Below are experts of layer 6 (counted from 0) of a mixture-of-experts language model. Rows are named router (the router's row for the expert), down (a neuron's output weights, with its number) and show model dimensions 0-127. Each number is 128 + 24 x the weight over its row's rms, rounded and kept within 0 to 255. Numbers have three digits each.
After each expert's rows: a language model's description of what the expert responds to. This comes from a sample of Wikipedia text that the model never trained on.

# expert 21
router:120115108179126122179140130179168131149112150080117128071147162145131139144138095101117108120142107089101124105161106172106096172103162109165129086132109150124113138139141143129090142114130150164151109129112165148140161158125085153114143140085149137144158129119149095127139108116155170128152161128139134150140117140130130091080101141112108115118164138113143143151118115116093151168125
down3:123147135152148095171089145155135141113157121121135111145139133144085201137108089128147124141165152129116152105075115164132109125079100121110104144117123151151126131113145138138108119120112138117143055118130159133142104129114161116137160131120132178120146115117146163122130152137045132117114093080124128100145105123138126134147148134102134117172121160112136134184157135122112091117155
down4:097152101121105127147111134131154137139124094151111147119132109129133168116123137104140087122134100112098116114132136109113137115125119137127095102059142152122115129144114115131091135105085123181144150150153153092129090104159156065162154115125099118106128097115090166162129127114137141185094145134128126116116101113138144133103160166135073156152127125106166112184095145144143095163126
down5:135114124117137091129137129104079139119092105125143120121114162153145134133131137105150117085140118181107122111151136173138110126119140175101151165152127126129140182083167120130128104082155151108167131116161141133111152110122094071140130126093104129160124108140135157106152148138115174165137107116119097124156071174144118149119094142130090136146127148125160137090141119134108126089081
down6:086079141154151140152119144157139115103137120128090073108101121165137100129178154129142166127106118140124121121146123155153135102120137141152136142108143106150115157137143153070150152091143119143116101134128092162137161129073140113124157121120146138093117105152136120129145135166082128114140128143129141154158131120170115175105151111128177180102077153110124140148164161142135083135112
down7:127102148110113164127107125148176160135132095162121117165118166142125158142089144156124164139125166126124135144119124161114083155161163150141123183100176101106122122114154133120101116115169131153153128131097102115135137178173111141156153092175100104112097116129152120142128103118103093114127108132141101116125155162136160101163129146111112159171099128161136142124102103167149136164127
down8:108132131126109147163113115125129083151117143122155085092124164132149114109094132136124129124151102161124122175116145115135124119186094115135110205110144116154115176117097160129116113167156145133091123119157118163116125145126119116124184133077143182137106126121153122122124111150123120169092117162122166147089127145089116100126101156111105148122142105147081159121136108141155137150150
down9:158165051125117111137105134176134083100119135118139089125136135122134123153114132112140109130139128088139126147143106120141101154123117102125135106134130150134147100146162143158108084180093129151092098114107098115110153093085132105141150121141150162102141181131156149094132149092112119101141147182115108137095121102110105115095113128168161126159134121146094129179110094136152139144141
down10:102156142107132132140130133150104075147116098113126154116132146112113129161113113132139154113147110133139098137130124140148107121172120151130142117141122149155109135147083114107149108112127162103137121095090082101118086132170130094155148125148135112108114100135105099058124101075104119142137144142168091162117108150167120138163085132145117100103171125149105139130209120161111118133157
down11:126147117101125092098150082148138106177146122171108123177120142140093124106122155141113105166111087155113126130156134154159105151111088102126126098111165103154133127197149148114116144134130148085128098109111126148114109084077131107136122133125131105126115116154130102076160127137127138152118102075132152127089107132152148145149142181118130079103155125118137144124149162137109095137120
down12:122093150139136157090123113082123118145137176173094127093108103108092126124150137166117110128086164154148129153090108121161125096090140142116154129118116142101152115130118185138131138139088122143111171124141167152107104122125162113164116113132115098163118109091130153112121105172165183096150118137151095076120134125124130080108090106117157108126117133163125148149141116114147113125119
down13:110145123145117135149121105119117147126141090143148152156125109091126120102121107151121075115116166114127085137110137152119103108098130139123158127132149119130131122115112093120108159102123139109155135061132126144059123145098140159128128133111141127125118150141147127120126073151193102109142124101091149095160167141118165145098122165167123103111127101141091081156180116093174142141143
down14:167134105113104117132130117072117137117125149102137177104155128149110151146110138132136116144130113097124118132092135115108118088136137135111091157074153119157137124162133133173163129106118170122120123120134134158103102163114152123129161099145128137106149108091151183111113114123141118082133160136132142155144119174087149102114156084098105153166140129099086145084115105116144117122060
Single capital letters that begin or continue acronyms and abbreviations, such as V in LVN and MVP, F in PF, D in KDKA.

# expert 17
router:115105139128083108132107135131143169134117152134103100121146125165097146148128108139109093117144146113088116103133112179124138132100146099134123113153106099148101083107141144153117145104110163120137148085131145150123097164133111170091140142126113137117156143093138156110138143086146152119138134118114141150164166203202106126096113118114113107155116133079173097113105139128127140140090
down1:072154128113117137125134117140139089129159160127123098190167111109162163141119065124131184115100144108165147120121097126121109103113123183114130167140119138146142130124137122098116166118109096114091106122152155178112101105132089121107134115123133143091097095105120115131138169120125137099104164132157146150120124103116166107122106100144169149103113170127115104125127172113106111122146
down2:113107094101167132135140135145117163106144096133129119147074104090162105160151119130115150104080100087167141121120136112145133160107116150184131131149135100115167158115119103113173120108177136135125153147125139097126133099121135104082125117069170114100128120140115139126119094143102116151120112097118135128167137138144143143132189176116128114138143166114118140153089164106114155151105
down3:109106106125089140125158081123085130152143120111087119150081085164069123150091129101130076142148129102132107157135127134137109135140118118137127132079123139131149142115151119146123114137156160136165148130172139110150132124128114152119126108143126155129133102111120112130099141112136106093117149087108130125132163123124098183072154116116091155124112095119183099150125114144197095104138
down4:114109139084153133130154090130190138119089107148101108146077180172149089114131119124139102150142167137105121099108147101167121150108168102116112144124128084142163111143160126101182145151119166106104120092110098107093127130116121098102110126112152116130137141148177147151094130134116149104103132127149136113098165140124099129118149112117109151121137130099123164135156106147111130142072
down5:105121138153117146127136085152160145153091102147123139147076138051121115096148168103105088117135143127162117145101178132118150109155096130147141143119145119105113120145120131083104197108122125121139148148172135114183117147132105120103109122096154118115076155125124139121128140124112124102130103111105128153132125152095157137121168078116083143126088131122133086114144125140157122104112
down6:123152119129110101142119120155130127092135130162130100106115129096137143132105154114125116116104141145065094121138173133127094155195111120157122150108149115118123142138164115111124138164129108148147102097157111134117157157114159114136132141174151154066139144078149087104156148145139127149121136138071131176110069142113112158125131171107134103138132163092137116093121113123157135163137
down7:100143117113130118150145122091111153140146133147117102117138130086131147104132108130136130121155182154144086122126122112143094143143163128124104102133096132140117150107142135108128135110146106172124083122096080160135129133141116127094107160106142131150148140121144154069115116179142113103113128102098111109110192138129093170108120130102145103165142173103174115155087168179161122096125
down8:107103136132086154104146112166148113148097169109116118114095117176172125123107120197126089123108104132136083104126118146130081158129124109141118148119099157112150091144188173134169119135119161116115130111108094091135104153129121124128153135105111084104138104164130101122154144097111139148135157147113119165086135101097122127149125108120132114160104143096108145101134139108135085106154
down9:148093080079135138117137170118151114133130095132095122127135129182122142143129132120123126135122156177123169121113144137120127138147114128099113121143091113130141153085118113140097068129106209124107090106115142107084106150128160141136140136091178129070157156105129124166148126150122098095159130142103108170109112166150130094143136119131134153143132123163127169129130101151126144111137
down10:126098136129132140157139114128079116137100138167124131126141133164157149106101154140096125125153150145082154101134134151135133105176169134121098152150146097127084172141113087123163092123101155137107168135100159127124147137177120134174153147153107102162144158101088169160134128116154132094166159141139115091096133118154114116097153079127137128154127133136090091151125108145146144132132
down11:146088128130175144133082133113135115102112153121158090144117137148100135098128159124122115189119076131136145148193132149116125126086128117171141132087128083100130162150132137157129150120114103166122124156082102153139117124121118139145077102147139119125111155139110163124125090094144135152148129145183108170133091124154153163128114120130134110160101128161120149153114098147107108147156
down12:118109073136127109152122150125148122140101173097104112154138109118147100183191127154130128124114104102085107160135188146126122171101129101134104129134124116140126085134156125124129105107143098115145159111176168107125165119136120120123141130097121107137131108160114114174131095081167132158143141110107104114109154137152131146156143167090142119127147092141134160120146163149118094124081
Word-internal consonant-cluster fragments in names and scientific terms, especially taxonomy infoboxes, e.g. pl, ps, us, s in Prosoplus, Simpson, unanimous.

# expert 5
router:128090084145106094167115136144157150117138113130094141104163148163090150155123105096121133138147152114116108078115058140107130128094151132127128109104098132139106128134140152117117160116152161168155112129154130176131104141137087111110129135119148142137151128153181092122114138111174173151152159134120160140151109157144127122125104135088107169190134168093140154141129124137113145143121
down2:155128171165138134123122130139163117117108121113119128143149135147106188129138136137117124141062127113140130087134147137125104133104123134113112158143141094201111180134123158127124135116116166109097121174081137127164101132140099128171153161125135117160136134054161150182117160142128144131177116134127128105137098128119115126140152126123136154097121136127151133110059097101120113121132
down3:118093149118140085146130193135127135124131164144153154111096125110108107075152119141134145174105135057128111137122137087102109127132112143065106110140105098100129144128132109130104146119120131149121139131099150125178158135133104161159108151083135125122120125119159135155168104147102157119141140151145123144165162190138107161108139124125147156125142140127162160104100155125110100089127
down4:156139093152162108151101083189137141123115176122138127114139123167115152113060171118152109097107130130131109099139084100139138131133100099151137093138140141131157152146126154098134094145172104139156075086132105128115106136128122137112121075126140140190098119151123118120139126153171141118132109139104148109134138144107102098103146119120139157153165102117109132141132142149152154083126
down5:102118131180174152147139135117139112124126143153083092130122080126167104142163109127134120116083102148143135136182136102179172140124148115147139165167113101152107111096129142127127116116152126156139131155098109118157179132114123111074140093139100103140153150139126140090140094164134115118121145122112125134123131130161117154133156100098100147125147063150087111115143128127152165163113
down6:100111122104101115117153129127116144128100162118107144140097141123130134157135075156117155161113174184108130111142122125142101136131141181136161102101141109121137160182189106126158092161147150082091117119125116125092120150111096132164138139131162125121164173150140125086153128063139133153159116155091098135120111111096121106125114104124110086152122136113152120150140122124150102137134
down7:111139173132136149134119146077146172139147120195137157137141118175156111110119131068106107154147116194094168141132161120131136149119100131081102109147115122088144141121160138128124126119134159112148144109117143079122099111130094113093124131108116159157126186142113127096108129125128101139078118122140104161187155120097115134135131145113114110126134113122110130109150163135134143117166
down8:171124145147123134151161129163136119132097148114111133109118114119175166125100127084150105119099137148091117157125131139102125131096125107149114182148128117137155123100109127133102095090159063145127115162111142103130143104159155104144122152135090160115142113116123083096176127120134131131090125170149118130149129148155136130106121161099155102055152142132062133126119153139164131140141
down9:162095135153135132115111138187105132107124181101135132071134128145169119161126073138085155158100145114139128126118134182099139124148119142154110157113101118160118141101164160126186125078130139100127100123125114155124129156135126116134137125117140090141162101134127154113144120126114139129173133146113114161102148116092109112103108152085180171142101092109141123122118118087111143131103
down10:176130100155145129144125122192151135098115171124130108164123104099132166142135129100118114113105171119128091135128099159108132127110107126142133144108108127094110115117135114127147144141116195116160130143122151119144124193115121103126142175129123108094124126108177117139158134105142082123063158125107134141135134141137122106122177109107136147194131136183101128118116109150165120127103
down11:122122124108079117161141174106135121158142108131156128125094150114138131143123135144122153129101138133152106113072145168114116124144114167106099108133107115124095067106142140138084130127133116139142148128098083164110133162122150108110114141116133162158137183115113156135139107110137120111036150137166162145097143139166148091143155119118127116119162120123110120101157181134154098109134
down12:179109114157074105114078112111094120115094170141119067137178110145158126138144146157109111110130121132074125135135093107113165163121155120113154111109124135167090093146134078125139137137116098136141101110122117130116134161150121108167134095167110122101126130131119123127147109162163178168113134130151172124120148107115125090145165115108119158124105152130147148148120153119093151131112
down13:120101140099107125137135153142090140130148129118097152122162132153102155147108121131131134137133122150147105145154098150118095085109157152124143086166143136129111127150165136186201119172148154104125096125067150164130112165109075121130114100112121148138148164117122130127181145112120110106117104121140129136117134109100102166113141113137093139101135098111113157117133110143092130198144
Four-digit years and their halves after dashes, commas, "in" or "19", in date ranges, tables and lists, e.g. 1972, 2019, 1877–78.

# expert 41
router:138118098126105106146144147163159156130108136089100137100120158156091149139143082106124121112171117098095083107142077161105123150104150129148140117117102110126112097100123141135080107112141147136156092149123135179114132151156096172148136111081114168129178114119126094110133123115121167138151145125119123169164120134171125099120129106090121132124168145119119169132083148118122162142114
down3:109117069113140143140128151146147122152114119106132152150090132083111101133100130154128137144150166102170153133115134129080144134176089127108119110164134131146137103147137154116121109105140098129105163145099118166101126124152150106064077102107153087113091096133143153121107133115121139149129116100142119165096102178151175146108100133119159104137105080124114137124158157101141123108113
down4:095131138107149133140161140102094111104155134133098105119132153106117100139128131106138129064087124141136131148193097114129116072169109119129143131155100157089139136077152134119133133147103145138147124136134095169139122099182162135165120117177121118117142085133131198125138113120120109121168140109103145111143160140170123135152165119121076123116117118152122119118144117168127163121130
down5:113137130127121135159123090072139140126071137111084172158163128146147128127134066126089090101124128096105074075133135135153105120136130113119140148123098121145103119125161161138131173105130155136103140113111134123139123114121107169077136101146083140142147113119123135157163138161135162108134132120153114124131168119132104171154122081121108173101111100129127143110123163103159098136138
down6:109076116097154131167153161130110099118118137115097089151094155108156138111101120123117123146090161129104137145159105090088097127104086146108117185120130134121148134132159118094104116112164135123081128146174104130096136168097115162155086116121102119125098116117104124130148157142104145158085109108118079121154131116108145148150091100127156128135149129111137120153091147113151112082114
down7:132129152114169143115103129139114129151132124116130113182103133123140141096148133101126100133125116156118105094118109115101180137143180114112132104121151146185133134137103120133100155097140109102134124120144129147163105171193140131097126137110160152095116152115147156095138117150184120120064151093126127133104143097109141119134078131110146133100099131156121164164142159135130165185152
down8:147132135127080115129146120135132130142089151113083120142192104127113116144121120121099122119120076112162129139129128134166114099124173147142115144148134128148129103148126134114110124114149097143131050135100136170119158119133159183136126142130132099163108146152119111159154110051141115113135136096141110119114146120121145115147069128153175126116093118115125164119118109174158101176128
down9:117151133139127140145133136110118110090132163111166091120053116123112112120101132123114123101131132095176123167110110105141154152131147138129131131100135130113144142143109111134117102140096072121117108169089148107134139128069095169107151133146088130126101139128169148163115117104158148122131102130091135108073160169136075127156139157161114132147110186141155128119108160118100133142120
down10:117130148127144143171118095142127126100101156141155174143145121129099160130130124116127099125117150153139115140133171127066157158084166134117109115125171101123123160123120151174141116120150168114126114165143147125120121175113105143119137168159129147113129081121172091113191185145116102152113124135140138168083098130136097168153118102144140140112101116102145088139135131122130109124161
down11:153089153158140106138081135138093102093143174151138133125138104116126169112130142087135114171138126141074115138125136134104140144089141108070163164152133123122152137170102123127132162134142177170125121118144132124157124136134118108145149113100108130140195190095133122109101106124120127137129133133157129157116145112147100125088097138114104147083121099095135154146087120088113136117101
down12:111116164127108193085113167149087119109104146130150115100126098133123098121129137161130158109094126134118172124154131102110114123148115149117148127127169126157161139129080106149103160133083153153096120132103133109156079154142098171104108194124110082127138142169159125127147103130116108115130124128118069105151144113114106130121134097086123092104151119125133130123088151128130127148103
down13:107137133073099111157118145101129118125114113125118151135146106180137125068128086127121105122151176127139116146141139116123080144163132087108108120168124135099169127134178102143107104134126128116141099136121155092145109140110111136125115141135098107103184146138129135124112096154082114136100105112164104124128193093126164117135121127085112083108145135135141141156160190101118129133118
down14:198155106122130148126120169181174137094145096126099151103171145119110140132141182112118129124134120136119125113070142143134138148124116105124127168147157118096137133142128125131156137146135136165075156134141123108164151143122124135112131130129129162133193120123082105079104088095105127137152126132162108140107112162105130122094124123127093123143157138163121170148127149121073146109145
Full stops ending sentences, initials and abbreviations (M., e.g., No., Pos.), and decimal points in numbers and tables.

# expert 30
router:120128100155129108119099122151163150137136136081083130136119153172107152132125109121088097131164133113073083114128128164086135129089138117114127125138105132129128130116131130148125134105164161177134106150127139146163129155141113146101124157100160143139142138148160093108147136115112161163112146119129136147202114175147159120121100110107109169125134150075163132142113138101082114178132
down3:149103097114117157116103139150098149137145104169113133080165097124162165126142129148126163118152098126126154097175093144148129116155149144106126106165134137114115126140112118086116158091136086115140123137137139141104122129123143083130173108175104162099122147120140123109120119130131135116112155142115144107160084125171119148152128147117176110194121120115117122168148124149137108117045
down4:153129147102139144102089145116087137088132130153147137140175091090150146162104101106108110142117160090124132073085070123129094138113119104142111146139104101125134164145158142090151129142122172105135131133136137139114126142142101122116120109168121111184122155153128126139111147155134140067095179157140107096152108136190106141152170140139113141121127130153163150148135118146138134129129
down5:094177113133150136104142171151136165076137123159072148125136132108107099130159147133149170106105130105146113110125104148101094148118155129121132130126077164107115117143123122127115136144123129191121158146183102190125144135121118116144124078152134130139140115128124139139166126106126119119097123105121114109081119112169142135063089090107147116111118140132142137100074119149110133142107
down6:129122135122190152118103157120146128120106191110134105118131147122150142148102139131157102119166113157072129154110149129140136104130176102118095147135151163157163133147117132167155156136085143127160148184162154117127125161120140130085138164116142143156157133114131133069126120127111115128162132137137145118130120156111168155100153106120185135153151101130101122122114114121124172167091
down7:107062118157166168127124096121107086172111104129131138125160131129177139148136107098147136085096093158116135105112108187141143125124145153109126120140134134162101122135156106135126149171118144111124139120132128144106103163123111107147173110134084120152153148110150163128135129143170153124119100140163125095095119160139131178104117102099128128100125099085070123138108101104111129118097
down8:101126127111103119138147153138161135118160111143184206154161136145122120117132137081145122075129085122142128161136122125139117104196168100140111175117152105123137137151113102123116148174107110087142124121112128170126137118077109090162120115125096137072104135099154149114131165132144129140139104149135153176158137143123143107112153136156085142131125135155135130140106120128117107142116
down9:129137125151146138116095132141157108096109119131125150125126116119104122122141105152149079135131084165173086091113083180137148126176156130131102107120156140166114146109119121165180091146138116127115123165117155129105138119155126101143159112142137080134082119108157136096122161140123153156153131124096120114091159162135129114114149146142116123155067111108104101104137170120111109175154
down10:125139134114165124103130141140130106135122159159131120170131152117149130134096131095089176141133139131135132120133102135112149100103153112116138135115129114122112188146147115107109110153144132080108144159127104076141107131115152154133157094093167144169149143115117125078072069108128082120112096104120177125155091094147121120147142167121165167110121151094152130134121133097159155110145
down11:146109110162140108103129129105094160096120083101099096144097148083134164107105127085104114121135127097129128124138134114154090110155119132114106155140133117132163120093167144104199127163204131092128129131124102177128111154126098103119122143133164103134153131117108123100150150077122146152093124124139124100124090170137132152122141131148144133185125117146113097123115119107122111087119
down12:131112101096127106138109120143154160132141098118113125130092133183107088134144123128167120166139109114136097132118120139113145119127163116108159133164098134123083130139126085080086142071088182123132082133143160165102129137148119116105147156118176150118147142118115126111136129140143117155164117109096153134138102086156114107143116155131149125145063154108123087096153126139131131132078
down13:158098107156156071136126114129163115141110134119138147103173134170098148176153100169135113094179105122167151147134129143115112138121109160109116139130134118116150108122083167121118129107114136138117090139131142148130070126170120153159160099095153123136145093122131079095122150085125119157151109162142094151132109109106119109162155121113129114109141084119120115100102116124133170086140
down14:115118174137146109104122118116122157109117118130141143113130117136146088106116098138169120109136117093140140134116133126110131101107150143165104053110100123097114113133111128170118189133101125099133124125147165134145086191101117070129107120116169120126124124154130158106155136145140096124129123144148133116134124071122136140174180148124088165115129176126136163140139142092176110111137
Digits and percent signs in statistics, tables, scores and infobox figures, e.g. population totals, 3/5 ratings, 0.20%, plus age and ft.

# expert 8
router:139111118158098134162107132145145149129155126088088094072148141142124143125118088093088122134177130106087133104125103155113120116116152120122123106141109124121097095119152152144128143108160154132166100097135155155116097150128111115138096181100159148141155133111132088100153144115122130164150164155131151160145127193144133125105104116097092140130174136089126160143090120115089149139121
down3:149148154146143075123161121152122108115110143123154125107070128142111166117133116139106120123100114091146142132113084188134120133119089156117115127169127142132130138113098067119058167114121162146115108136147119148091126117120110149140154117126071128107091169118123117131107095167146117105131163057120125122147159153132144117114110133111121162152117135129106119127101175129101146127150
down4:167138155136064137125134116135132141145167109152147149098152068118099153113085096107131143134167096150097128114168138125150117103137111116122123099100091123130121118155114115108136151130122133131109095165113173138186105146117097133087088182136117119123101151147127148094114113143126142150149138149099143093098146132141115104102124120159106122105148132119187135098117126115099087114177
down5:152122153179145113182102122123131159146142174125132124116117135161117151145123123168139153131147113189095108136111109165100144143088094146127128120180156114119083101100154147106089116126109139177152147105133157113155158108165168102158139172124120143114110137143117101147130122120108159111105096168134138108152137138122139153131144139143137125101079164162136113160146169150156124135135
down6:118119151150139083160140094137137144126128075138148119126153118137135131126098091118096154157112166119176155154120120095108137155149148114136145131075108154124130126103124126147101156090118150113127149173134143131132151155147123159167110100127162160109105109126107158157136138163112163091080083098142145156140152128123137129114128113095119118172088119153130087128126097119146183127075
down7:099148089153094126115110128166146125135106159093142130116082119121142090126090077099091123081137088137155121114099176109143107092133135164097114165136161147120094117174111122134151114109107150123076153138140138141132098149169114120173131132124118141117136107140147118092098111164133121146164139142110136163157148148127152123124088152112153120117078110082088126129107117126107126151145
down8:153168114081088145147127184156131172136178112177178119163098124142135177129134197173116149128130134145121142153155126138131160160126128129130171129139135114140132127147168125110107144090134128114124129097126151142110101106177128136127104110123132138105134124133161091141120158112124110110127145116108130113127122131197108138107151137146184138147152139095117135163132109147083152122147
down9:119079127128061118132164148141190174145151107126136146172099103103133161126116174111120142118105127122143128131108153140124141136159124072158157158138105143119120134149086124139174109153114126088145174166113166129120116125109167145130139110150134092099164108135150110136164130132151126137084129095093125126156149146108137112112130134148121082152110152094160128126157094108147136113136
down10:156087109072124161163130135124142101108181109167105121102123113097110122146125149122136124121132114095137094115099135114153156094117100107139154141114128124176126141126090139116152091150131125142114154144141127081077143101144107140103143145125128121092112110114105132101136154134139141132114122101112051132129092146130143155162130099171148151126143059158105110146147101087144093118108
down11:101169132122154137122118127109117115132135093155083120116091112165105142146133116135144094157156134107148109108104124102152112113132139154141085145145117077115150116138182147085152110146136139118115103113109115124111152132137098097117135142098156089123140121133103138051186094109090150178122110138150124112142161102121142131167114139093132115151152112153140165151150154096164101107161
down12:137147115116137162111122104119115116149132131127124146157119116156116124175151192131124136134151108164163130128101170148117121125123168133120129141141144138162096130097071153157168097108117121139104137130120095132145128130120089121124128126135109146149089105091151101156123173131149161120093115090117121125151084139119119162087086159076141106188131132117132091077094129141099141161156
down13:125153112124117127135123139174153174143097137109173091111110153087093144142139106181114164124123121119158175133150139086162152123082130129116149135123100115115106136144127142116100113150132098148135158139184143114115098168132125055124143102151162110116095198126169099152132142145129136137119123138160105150127132111111112139142144125149128171103104106139099146112164150105137149134141
down14:115176109126142136117127109111133140161092145144117129089121133120097136082158119182136125141167116150113127136128150155128157094137090133118127138138129135127149113135128113103138085149112144098119162134177108105139206148170117130116116112140134106150137132139119122096120155141119179150152092166147114126175132104131156139166157151117103092134122100104147156110145163160101092064151
Full stops ending sentences in prose, plus paragraph breaks, question marks, exclamation marks and closing quotes.

# expert 18
router:137127104129081103144101103137143146100136138098106136122121153155110184130124091064105100156162130101104123092137112182116081151095137157139151075156109115119108130128147178143101158108157145126172111149141157179110139177119125145112116126085142141117146158122138116102158116084144143147148128111139142157143139141127115116124137137093128121134139147122168152161111109095113133163142
down3:093121129178134156109138113088154087101138172116159126122134125094115103099116116131120102097147095096121147130157136121087122110122128159117163175153133144078121119145143161103121099114116129116146110122084155080127130142163107187095135112131117101105110130108131130191108131102123113138146115105115107099125156099157108091151126131155167145124120097157135127099136140160154111075156
down4:155115145102097181107112129147117137100115132130139130178119123102127181128102082156147160082139130135125129104154121145127086094110130155123099076115121115075119136117092143134087136105126162126159144123120133139112124134125132130165145172171118108150114148133130166082097117122181150137121176162110168149142136115132112105130133113078122103107135118129116113165160124147143111122077
down5:178126140127110131128090122138129144133152147158118107132153134047178123130161160087157119150130135181105103121113102126124077181152114112158117084101126158111097139141111142130137130141147130157119131107149078148127117129128142097107137152113085131121092163156135147115138135082128140091097116096124172140135120158166110149078136121117073113147124092128140108131129139131133144134130
down6:087103113132128125118083113122158172139114138116116124124142147174136123135125124154123110129083126121124172165090140134124112148097142097137157173088087129115097110130144107141181148111121102186146111124106098126166120093123106086154113124133104133165190137101141133141113092095093161117153115131125145151089128149140129103124107091137125144117077144109150143119124096165109170136138
down7:156145137139140139127119116128100117096111129106113134119136149065173143105128086125130129128136109148140142106184136141153136142141121135154127110177126112123131184088151146109206111151151121120125152115148128128147139116115130145131137148103131124116120132115116149185158149117125069123163123129077140158158172083123150102150114159121132127166141151094115098154154124172145113070133
down8:131162150131103141132156137130164134141131132156099125151124153144108160148163144145135131123117126135151141134141137114089098137142171102128092132152101099129185155159190137151116126146129163178186148086133123086136134113063124101133106132094160158141118133080173133127122140122153130124104134120147114160148077120129170116117084130160107132144090141104115101085131115110134108132129
down9:118100079145160103139102154130142127111155153112113151134120176157093100136143119143115154135115091141147115142120137133113140157116160132122112093095142126141145186133163139131106078136127131073124111083154092108135102107102101118121084139179132125126143147138112106116130151151140118087140107119147090132176106114154147115113133134156167128122171132118154091146159129120169083113074
down10:104089102155131127166172137134086156141129131094106137124109136155158113132140108095116138141123180087132160079139140136110164098148117146128173134131146144147148124143108147149130151166152175156103143135158141134152129119082126200170137151170152129117136134136108124113118122113140109096125118082128136087141128132139134110117135080111123148096114129077119111171150108109144174105104
down11:097133081139165090100153148151132123141114131105134103077160102110094110104134192135140110131103172130109121144157146085131147150114149116165145182154083135131106122137099164111102164131129133147143121108131119168117147105143160082107111142146133130164158156139146129135129101144125116177134151163108149161129110122097110127115113139151136140110148114087136128133161136203136127102126
down12:134096120106125069171077159131118172103185148151139153132083124136131145099130134125146094078118133139146127102109143113133087140129128102116172171136131135173108157123142161157063105118123134170137128123128124114116103143157116157132103123115103132073144120138159138120096110150144124119091142114136147179120126122166147131122135129152115159131109154099116116148130110091184119137135
down13:149126126128144114128114125128135141143160111143125109092099098187155130157208124130136131102099108108152125121124165131135138121090142125143120108138093156134132133168128094132123170153117127147113142156111154122086125131095138101110104141111111105141128107133128097092122155148128146110064142109157131130148165158154150096139143114150085117138100186100113111113092109132103181158077
down14:140143170159123107137140112119112128135146134108087125081176117194078124152135132165121146145108107136125158141116162136113164146170130114119085174097092169146101084104126094110133146150126121142145143126101122110139157134097112106119103128151158118099145152149185134108144115155135145129173121120164160140129155148117111080116121090149129113102149124150102109094145157157112124123102
Paragraph breaks and = signs around wiki section headings, plus heading words like History, Background, Website, and taxobox terms Insecta, Arthropoda.

# expert 39
router:161122107133098120166139083163147149122108127090113136116173139167120160116133115116121072157133168140086092122092126157113094145106155122095110150146114144139090120094142158192133140107159156175156099121108142149117139155135118116123121124092162142104186125104151119132128140126134148109117176128104146154120104144154123109128109069131102120134104116097117129150095125093141116142129
down0:094139138162160110122122121111185111110134129134125160134127138140157138127088143157146129148109116139137175093129098101165124142114120147105128099154094140149081105168107160123125143117139106174136155149146156159149152170126130145158153141159136130163114151134112118168152145116123109075178145140158124170109124180118121143080147081156108132103133132126140139104142088147115152117078
down1:106149115142123089128191123165163126131123167122106114145148103135145122124136095133129118099150105140109102125079156127156123125121122122140090091134130138133110095135142120072172096144170118151110133102162132151150118101121141145102121135125121087139107115125134127173112120087095135103165136088126194157107140112097157108175122127154114152135092149152138107092133124176103094123164
down2:123164132135160086140102121192110112153157168124120144146105101119130134140129143087131124129142057127119114141130119171082106136146115113121139147133165136107128110129108112135187110159083141141158114126156142140162127100147133159114143144088099166146157120137116181079112134105176101086114136133114119131136125132104086136140135102123123093125140095108140116139167102160088155126130
down3:136148133132097149118118132146105072167098169158102138137154101169121110118153083146057095113095151123125113147091093131112069112103118108175137141136138120133166094136114104127147139155119159181147155154101146129114130151109122139124155115076124162111141117119142151137123132104142108067105106134139115108146138165138157111130116146126130129153157135134143128155151143139129152077100
down4:144144147117138111127142104101091118129142134161155130093144128101104123108122124128092060119123144131131130103116120102125161116131110153087131139099112157131118132091111120126100177150136134112179103093140120150125105110131145178109165126141110152120127131129139132070147112205130117097116150147081129109110076115111149112107132107158113132135097073115116149145102089137129071112095
down5:151155140129126148102113145084144173116069125132084158130154123125069164099181165155142099113136143129087143123155094147140124129118173095154137081105130138144151120114075125137142148112148111106144146119127117106122158178139095113135112105135116140115114202134136105127162134139136147124165134131164133119142098129145092085170159126136125139146140138121119102149107154147118143111149
down6:107158107151129096134092120077150117134082134117115176069158132152134155104091119150121129139162170157081136127149062127146132127136131146151124106123139139132166112171117110101142128119099114121154131071113123114137168105157140106129119107124121129143108155145121148101151085134134156118169159119122126157172100146125132154111118138100105128133102164140105138118091173119073121141131
down7:130076131131136122163119165164101094061124101095120167125099144104146142094113134140147102131140109112160088144120140104147148099145103106085130112132114128127122159114138150164143133135123103146135111151164085148116082129103148076101171143121116157125142144082153116133105163195133110111124108143140148099124170121155140111117138113124089137170083127095117104142119120118135106134127
down8:146153111083176102135134122134113152124158122102108135127144105133103160142109136153107124168139111118097161111110122128131153152141090098119129129139181127112110070145111110156109138123138158091129154132120140146133169097122161096143125146197089093162107123169129155125131146135126153125170122101124107147081086106116091108142171147098110121066146137150138115145114123145163146144128
down9:113157142129122123106166135145157139149131120120128124167120116144106115110141165071123107129078151108136120145102164171167145114106090151137150129167112125137119138114120114124106101115140173148172077099131084149147156119154152132129179171140160140150091074130088126190106153137128101116115134106125107140180100120093144136100125107116152158122131093109109106125136127116145153125143
down10:078051141155110143147103151109140122170159156136104079106084103132121113121151102130090114122154121146139138132119138110145143140108108131170157101134122131138158112157137142124150087128119132149137143114152150154126147131094093097083119139127132134115078082096108177081146142111113179118118142123112140141151120154102125124105148099116096162129153119119157130119129169075147097131126
down11:169149127157118117164146141142130140099162104153140131135162131124179142149117119090137122102156126178119111141134115143111121156091181082134121116140139109117149167143179132137120111142123135149156150127091146129133137087126130135135099113138122136080144123139095118154085156111128122126144123158110088132147103090138093182138153152194140117099088070136122154144119129168141105154143
First piece of a word split into pieces, often after an article or at line start: res, comp, ass, Aff in Affected, reb in rebels.